Below are experts of layer 4 (counted from 0) of a mixture-of-experts language model. Rows are named router (the router's row for the expert), gate (a neuron's input weights, with its number), up (a neuron's input weights, with its number), down (a neuron's output weights, with its number) and show model dimensions 0-127. Each number is 500 + 50 x the weight over its row's rms, rounded and kept within 0 to 999. Numbers have three digits each.
After each expert's rows: "gets" lists some tokens that make up at least twice as much of what it gets as of all text. This comes from a sample of Wikipedia text that the model never trained on. Tokens count by the router's weight.

# expert 40
router:527427471507506455491529513487523449589429447472492477554515575520517496545502555618488459561460504478497542526478504486511413565590549453568504518424573551482462507464500502429509438566533464559392533518426572398468491495439528470549558533535460474595510527525575440588525432536472516488568472521558550447459459595534562505409455456476532609464456472607548506472550438564519553443431
gate0:438533373438543452482528524519421499522585438488474467497465550492497551525497493441486459455406476468457527463471436411551543471458510501521513525518465522531469559446416447479510396555449505477504517633441439443536485540540552505378454493539568510394493489500492572558547447583458426524526468533440424580427548437534487527456470557480489470504428454359442504429470495537529449483525
up0:485496460420594490546437554484593488534540429510446429463458523484621514555517416473481418476492462555516528452481485472519561464452461562548518585538494463532543591511462527510489524511443460523461512564418502497388490550548493493436478400533482475541456424400514471507574505456556474476446459495529442451394500489529469542475380518604548522537424495443396426497571490538525468569557
down0:586455506557489483499542472464450501520587620523508495410549516505508423484504403444450470534540524547459460511587515501505589570557455452500436481506492502507521503486521463576572540533482558532565559394504473576435516577392635505454480483503433538584421576517543506569496571425391539547518546420590489497502561548501493474432502526508522459495509506477451541513552574435537504569483
gate1:458431563573540466481444510491555454426523484558612621457455524453517475481484568538523484497510506453453558532570519525538401477418567537474525558486531425489544438403534505552477394441553452539540587537533498520477547434561469488492496514548492471509478484549505490464458414378456515409484545544573545550580420547481496464458552478488555517510633499475426503430490403457542480493520
up1:491431564465470413453495563461563457486430440531452499482391466540479502482452462513480505467463438481502379447500458504563448539528546470518495568535530451505513505405413488422496439484520580447537519542520495574488553419570494481520467491477463481483552482538491466499454576381409436450460518545490573542479510531527478466388457576545556485495593446353562487422532523555589486493561
down1:529537618482415501527608469492456544495557586509522569534469431472446593544537535510480447474459513451449449462502465481521415530507542469515515485486489550586550562551550491512461496563554584384470504472540435557494497468576513516419479566422433524439491553490444488602482571481533557602443572437534533441448432559444533455539503499511537492461513413505442429571498440593455550515529
gets: "m", "k", " m", "min", "ma", "n"

# expert 33
router:431555458572489446562480488550437554408451511483485548444554524532464574557513507362559508508422511502554539530489486461462420411475474363440579477486472457472464523497426536605490440477447539456487480545482541508483501483591473457486516509514548438455481493549506564615477442511593469505523475457558455495483549565467422503543529408499435505444512442476563447576457444545571432585490
gate0:489428471467555513579591508511423449459443553475540454426502475469462469477526507496542508537527511505544489565525510481474462499534471588468565560477502522475568590543479477548410442437545458462537544553594432495441424433433569560477505496489517433577540488491472580538587450537523602433478505656513496505403497474433623471461515452526430527521506520489488468594406482409511509481535
up0:610486455500550548527473552427458451417431526504442493444489530502491552444515503502506528557491438538449509457466533385410450481478515611547437526429432553519552531565536426421507472628465454470570537478410474483459455503498474567481581571508473417516613487467492514527504520545539426531459526432510485509446425530466519409491490474499490596536483473523401558481402434506570540527461
down0:564413470408586452465431459441503515411449526469542568509525606474435472427419467464582481527550485507445476516581494456448533497467484540597482506428515520560457538542476504442542487564410485536461560441516475418423496555385549588513476522504427480533465541484512503514475553509522568512495468545518570465446487513511463513488432540473531454588375484544472534445351432525519509501457
gate1:459455566433425607539516570544531516462497385496465504377451502523488481506520569491464428539554552511454480504501516436439511475593487572522468489533479574451493484522618580449479530560421461455520492377529550497550515540400490474491504564490499542549543499414560490536489510517574518540546578451559503427497526500566565529498469418510479517398524478492480619505408566404492492515477
up1:600542565487488441486411577426548530456507601470489538449512540433531534524427501549664547489506535489479526555514481548556485557504491391456539486454555476566444525620501535461560493513436503545430584555508485546559407499462493451514558443464401487470461444431418533499535389484416457605548464457508518536505479496496476466575464454525465453428499506517454471519520492537510571470484
down1:453481508549514528440518532487561486545508544531567499481526513544502488603607495489530459542446543441514495532509495544570502518511555362448511453513541521575561453582523523435506468398436444509514423552508539578500482519524575461594469499482517414413514487532453426556524424455487493515464541414477464594327583430502545485529488415507481537508510460416512437476490554504553563494586
gets: "ac", "c", "anc", "enc", "app", "ont"

# expert 46
router:439606556568531429464522517456493502514523510478524458479510438530480564530464567534525540495480485538436510523469479575453412455469384435509547582478532476491516486508526464455564465487578555615429586540415499482467477558474500589560440511561520480582539487526509558614589450528558450445514539510525477503510520580465453414471436492606453414465420481427514525511557538437577580471480
gate0:565479437407458447464565527570492572568487582436528550513462509550495516465510516511489591473412521493479448549548455485453553462419441469411538455456458573605538472571537498496496464475561452511441467567452429506461537517487509529471504527560548520514444565480484404551516545544479505493488565459469450499492457530544504481617439522452440476492451630495413566533376464564455563567411
up0:459495573554502547487477497439536521418527446495504469523477499455464479496449511613580473576512475524535450500518584490453515573503464564581464504468575529467444569502457456482529535513441599479584457453515522494436440446483482449510473485465514483500577566601524552479578461416484472570520497629652559495464525521519486428418540531557519630507454526507505504522643536481459479435488
down0:479525560552551562519545493453436442417571514502491435467570540482459472493531447490483449461537535558496416565457595531454530576534478472476512521519538447474475475569559544520516524546457416637538511491522554531435507500550526564554424472399586527464435541523443651574517513534551587529497465477464525531388503482524518430488551459557544460559502473415445392461481549446521453509544
gate1:560547550472560495577425475467497501472478558495501482564495494546573492524537453563485468407605420462517562490544585453521525498577418444499485563525603550566528470554451435548496535461516511527529471478444489338437513440447602514407485425461467544488544416443523500517512526520540550513509502446511503458542541549512406567510424560507524454591463556513451408420418500507474504474557
up1:468470493493462504446415566651532571483470491554464564477466506492471543513596535444473569409586553529558482472476460555449492477486462538457556491483444435324441513456479483545462540557417544462388529541565519572533481538576503449515588462489453514488497477538521539506512520480465490440572440406567532518557529521546589486594467539497494533504444568508579503493494537467485551522584
down1:553439515537434484450423416568487538555529537556501456528408514570527494559554473524492500524541579473475512503428513421545494531483417506462521519528567412473485404502532474518543467453478516478484528489518452527509526432570539564427540466545429571323531512480429405530569505514565492525570469374541416611512440493487495539542533479505521511535464550395427558559487537524479503466430
gets: "at", "if", "ot", "ap", "ut", "ip"

# expert 22
router:459454508422544467576453427555489503446480552526527556455502539517563490486528503579482504514459445428553509547529513559435516526435432521548560468499497438509436507574464563518477582450386467410516486467549526513537352452515481403487530486544537550528476577482528606555472481533586524541580446542432576522506455513464527462571516495512449468393544481579420403617516457493494533497470
gate0:538498523511571498521486576492586453495532560458505559406499511498480516485410531504472439499455494401541485466478424596522533493574501537489547491509437539452440450542429608551534487456574525440517484535508560479513523493422436479474431485399524480422492604447557398529541542526437480445528490544563497445493564532516524520613592496539507540460493522552481572491469497440359366485530
up0:496443525476543522541451455477493566483519478530456500541526474469452456507536573457546563547451455467527531463470510502543510513464544448575524474507574496572543568440582488439428601585509498546531514491497497502508530462519561504473538479573450548446463486619367655511505534548525562467547519476386497550483448489482460538429598495457533537480449641425541478571520494526501551381434
down0:536501599481449553526450424522459553416586424587477420530495520513560530516572543461507490470500522562432585498500519518569535563546600501551573540449557503509483520516603461471401499465458449485514561457431514503442503530491546452453444471568453485474433427521539570540528456459443512488421570518450469541553436489499563543471560436491484518482436486428561528447582403517596556416557
gate1:533433581464552442610461483499570575413567573456574557471454442505472597434459514434472431490511548434515558473509428513521550416542513504450597500529513416512481503505503515490536502519451446477528491490435531512429420513527593429451435521566624529508518533541561562523502504509491542532450489497440461431440399497492547460475464471455444428514598587523548533554436436519497549461560
up1:540438569481551450611475476484545574413568523488568575495457467502494584443457522475513408502549548390499523458529448513510554401518477508425601464523525427492457510501498497495552534529424460448512473479485546489440466527534606459468418549554618517507472524531568556513472490516516542548425463513438488480446433477497544442458440470470424419458608563544540535532437413505504596463547
down1:460520526429500487429464547519565507478519483557461454531483471470467439458489531449520444479484444452534517609442552470471484485423461531531561367499495383428463464513514522588438445431494575504545520503428461481554436512436542473450476561552486427509441612553482474454565521490661499504521509519442499449416519581456560461489506463469522433497558458564469600554450514456585512447566
gets: " Bl", " ro", " Kn", " j", " Le", " Cl"

# expert 38
router:536499394605545547543438481547535473511527425451459511483493596412550463407532518469491523530480411479426442464493533575503397492573484553486504522412496520512482486528493540502521439412394513597561526546599628555474469511477476456583512549499496565446490574555486562530526413572467527504541495586513519523476533512486442487462518528505505409490595529587509422532492431481550515457467
gate0:386543619442502460470444420482542451537505445450485474502535497497439491540470381548529377463501475488527475583536471477552576436495514451389490465495556427429505487462535503445499484449549432440558533568484560601554472472561542497518466524521541547522538422496559459470463456489533501491481467515525517550546538582464362505443523493601569493595506390475486513437518431521469476452510
up0:414591575522475490434575461494551451587497496469493480529495518458449533483491459548500421476521496463475454614520422463541586411491524462406531481436551487473574439493481492491600416502513460439507523538539541507526563479500472461548518571480519539549512387547552498479407479463497492511558500521596540479534494557543414524497529520636620528592541453510498550422506492576450492407553
down0:493586477437525536463525552465584449644418558487489358407436442546396490512529511587480423506490552486455523511519475426544520482480611545500542568518581506494476492519540446563502472510608467509641527483451455496522465440504544512500532585426546448463516506529485515469530547580518481444513543516492537454575449451511471463471523507497511425582542525410501583475506524412496474514522
gate1:450400531540498467524430449562503481490504500530563603457496446506493569450574512485515508560525438425437411534562434537562530556421450553516431643453493536496542519534552482457466497539493485538470561547539417488527507496473506560545437498539563534498510410431555513442470431488509498425434530562442549508501586466519425499424455545524432612448504490464497471391506531502625563523476
up1:515486479446571513515474419461460425533426530535490525465586482574459462552554460443463528506566463595550586476489543476475432557504422483409392586437537498408485458463532491442411466515510431480502445544402538492529552517495488475464524521455561548490531484495470506521439445366501567455572463473517441420521491544368534550508493415472448510400557461427479497434484488465536500434502
down1:547536464532555472484481460577462412542445389499567514526476520488493515488437415404545541556465469488449507505519567553458530463414507457501476482481469519441529581499454569493642504460486476524412458509565412525504418484502501593540435444502494567584600531489486457549413382384474462400548516505498471457533528518498504556513457476472465504541482510459471465454570549567535594569539
gets: "h", " H", " Sh", " h", " Ch", "H"

# expert 63
router:480609501558560549535473541462473484553531434534466481439481496462543567479428416475476462495591527515446546433449416517429470471490530564475526554386435500462581523509493466494489409623533475498486447476460573403521498557429456383535495422465464458620519422478536525442490450507530499551478594492504503482524572459525584540442511531457479516552417503421421547486468432473441512497518
gate0:474462554462442473518509506442427586436477475543422491504500522533505530599484486424524516421535431496554420564512553500362409448542475446441525562618535480482492536505591515487510496490512381543501507462562517494526445542509528449559450525466465460459525541551578583509595469442547556484438533483461513626460554474507539562462484501525542543452552490440493521456445435553595564479412
up0:476451501514451450576442458444503591482463454527433509464453528519517487581523530416496440459541418483574508510531487451379363501513497484482539530609543474492470455465603526502518460531526473549491533359574565476493487537484518468520502534522478463497533559483598539474606477455503493506371520493461510609492529469470489539465370531570546549537533495480513527468434482546587542479397
down0:532568519437544469461569491468550507440513511462544468472562502598502502537504572357541435383553536581488593523441511522532522487515482421464540516472519447449591482546590423580512465524482494508519482541444553451453488550426426469468555438552525467564411504461537414463533532500519470461501581427477558465439385575458515459493527527505533390479491511452517533550569456506554468470589
gate1:399540569429537520629445471522453520487493400515478539424473543530566462525544577434466579514559580450520510445480443511462442455468509487513471462448485486470538495506514434482631494457435406500501517512440520413473411462422555487504530515451507568494426447504521536418583454504519452537533490595491430546417573503383474504471545531500442488538492512453579514475580543501413567476491
up1:581403457505481422410513514522511489514517582496514532473572472487462503456433481543496430479522390593516428523521565537504569561563499549528541561616496438514452493434478491490369536562528584486491525497568501549490575498522476538492521425583507456529542549470415481513480530468529538508465459476538530485574434519620509557536565497533557432398478472520424488535458415411607507509527
down1:602457498502471509492383404470445484517485452545628551512464543503479559406459464557445513535404461510496532508505570485584486501494490481492511548437499480523433540461481491580617481448502533480365480517482555531542502539516522474523456562565458573537514511511524467484460467390435487448594524453603599452520511484513448441532497478572506504468444474493507529623494488473612493399489
gets: "ian", "ish", "ia", "an", "ina", "ine"

# expert 36
router:445467506541412562559530526476518504406503556436446548449508593576536529384478578386547477615563426463573546522527487440477460467570403460478479460406435532512469493494464441511485531454446479438467517498576490461526392476527448469454524465575602513554480445471539516533430474482476533445499459543570509569503552601477480558474503503472453537502448540532543522553562405506537521446526
gate0:471534514389527395499514478489486524424534548534569532503460475523495615499465535538483458477576532497450458563402438455473446537514498532504450589428524545477575551410482457537511551503495517553546503538412465473340452473561504414476576483524488515491557593466592493486528537582500611486575556473504473453529438533419495491543493536510413478551484484522527537524482402467420446548554
up0:469576557366502355487516450465459553449569515516602534512451471544509576502471498519506485461558511523455431523413466481543452494508474520528467544430495519495591541435487468521481522502489518538525472515449454496339491496575509452477559480577494549478559620437597474523500524552517625466551518488493480460534428543427514482546499522488412477585520468529485535530454416469433424550565
down0:462499521487527521404585594524509495386526524437500499480472522525521558504454562443445479513470605444476531586547507487484425534496481424463506418507441583449496423539471463543504399508423487483552481424526443487454536543511448543573512429504500464558547644492530469450524509488498470465478610564392545489551385433508493520534589594467496487458434486487511483482487577446445543569486
gate1:427480515454430470444496489540486476356475447610433504476586590473520447529487438521433508487524473565464520520475617527554439540438459477413498514505535446445559469439513493467566566452494478429485566398556461483481514549583388522450451538487508590500506580494419525520506531497498506545526503531453506436449469552546562556513523533410454518506469478520484491456581434468506389494614
up1:551447485442553539437550477432537515548489521505483436492467538471468552525502516591428590523483498580494545533548487461492451611513467431543425475471557590478458384463541513496445461495565527547477468478378492483540497495526474513539573433519438382524501480556467431574410538546525527530570561481457521507549643428465558461428542552452493503519542505580592500531506553434499482411484
down1:428498419514514464499556504459427590460471470524475482547371485460527503570501498591419506456559560509494562538583398492462519407383447464568379464540510449458432536571519562500558465500557455550562441505352503512505469486518546444544471489483504439520472500440572477383504451535618527498499499504488549504486511506512548523520554450478483502398549507475505471423480545547445471468482
gets: "un", "air", "ber", "her", "ver", "cle"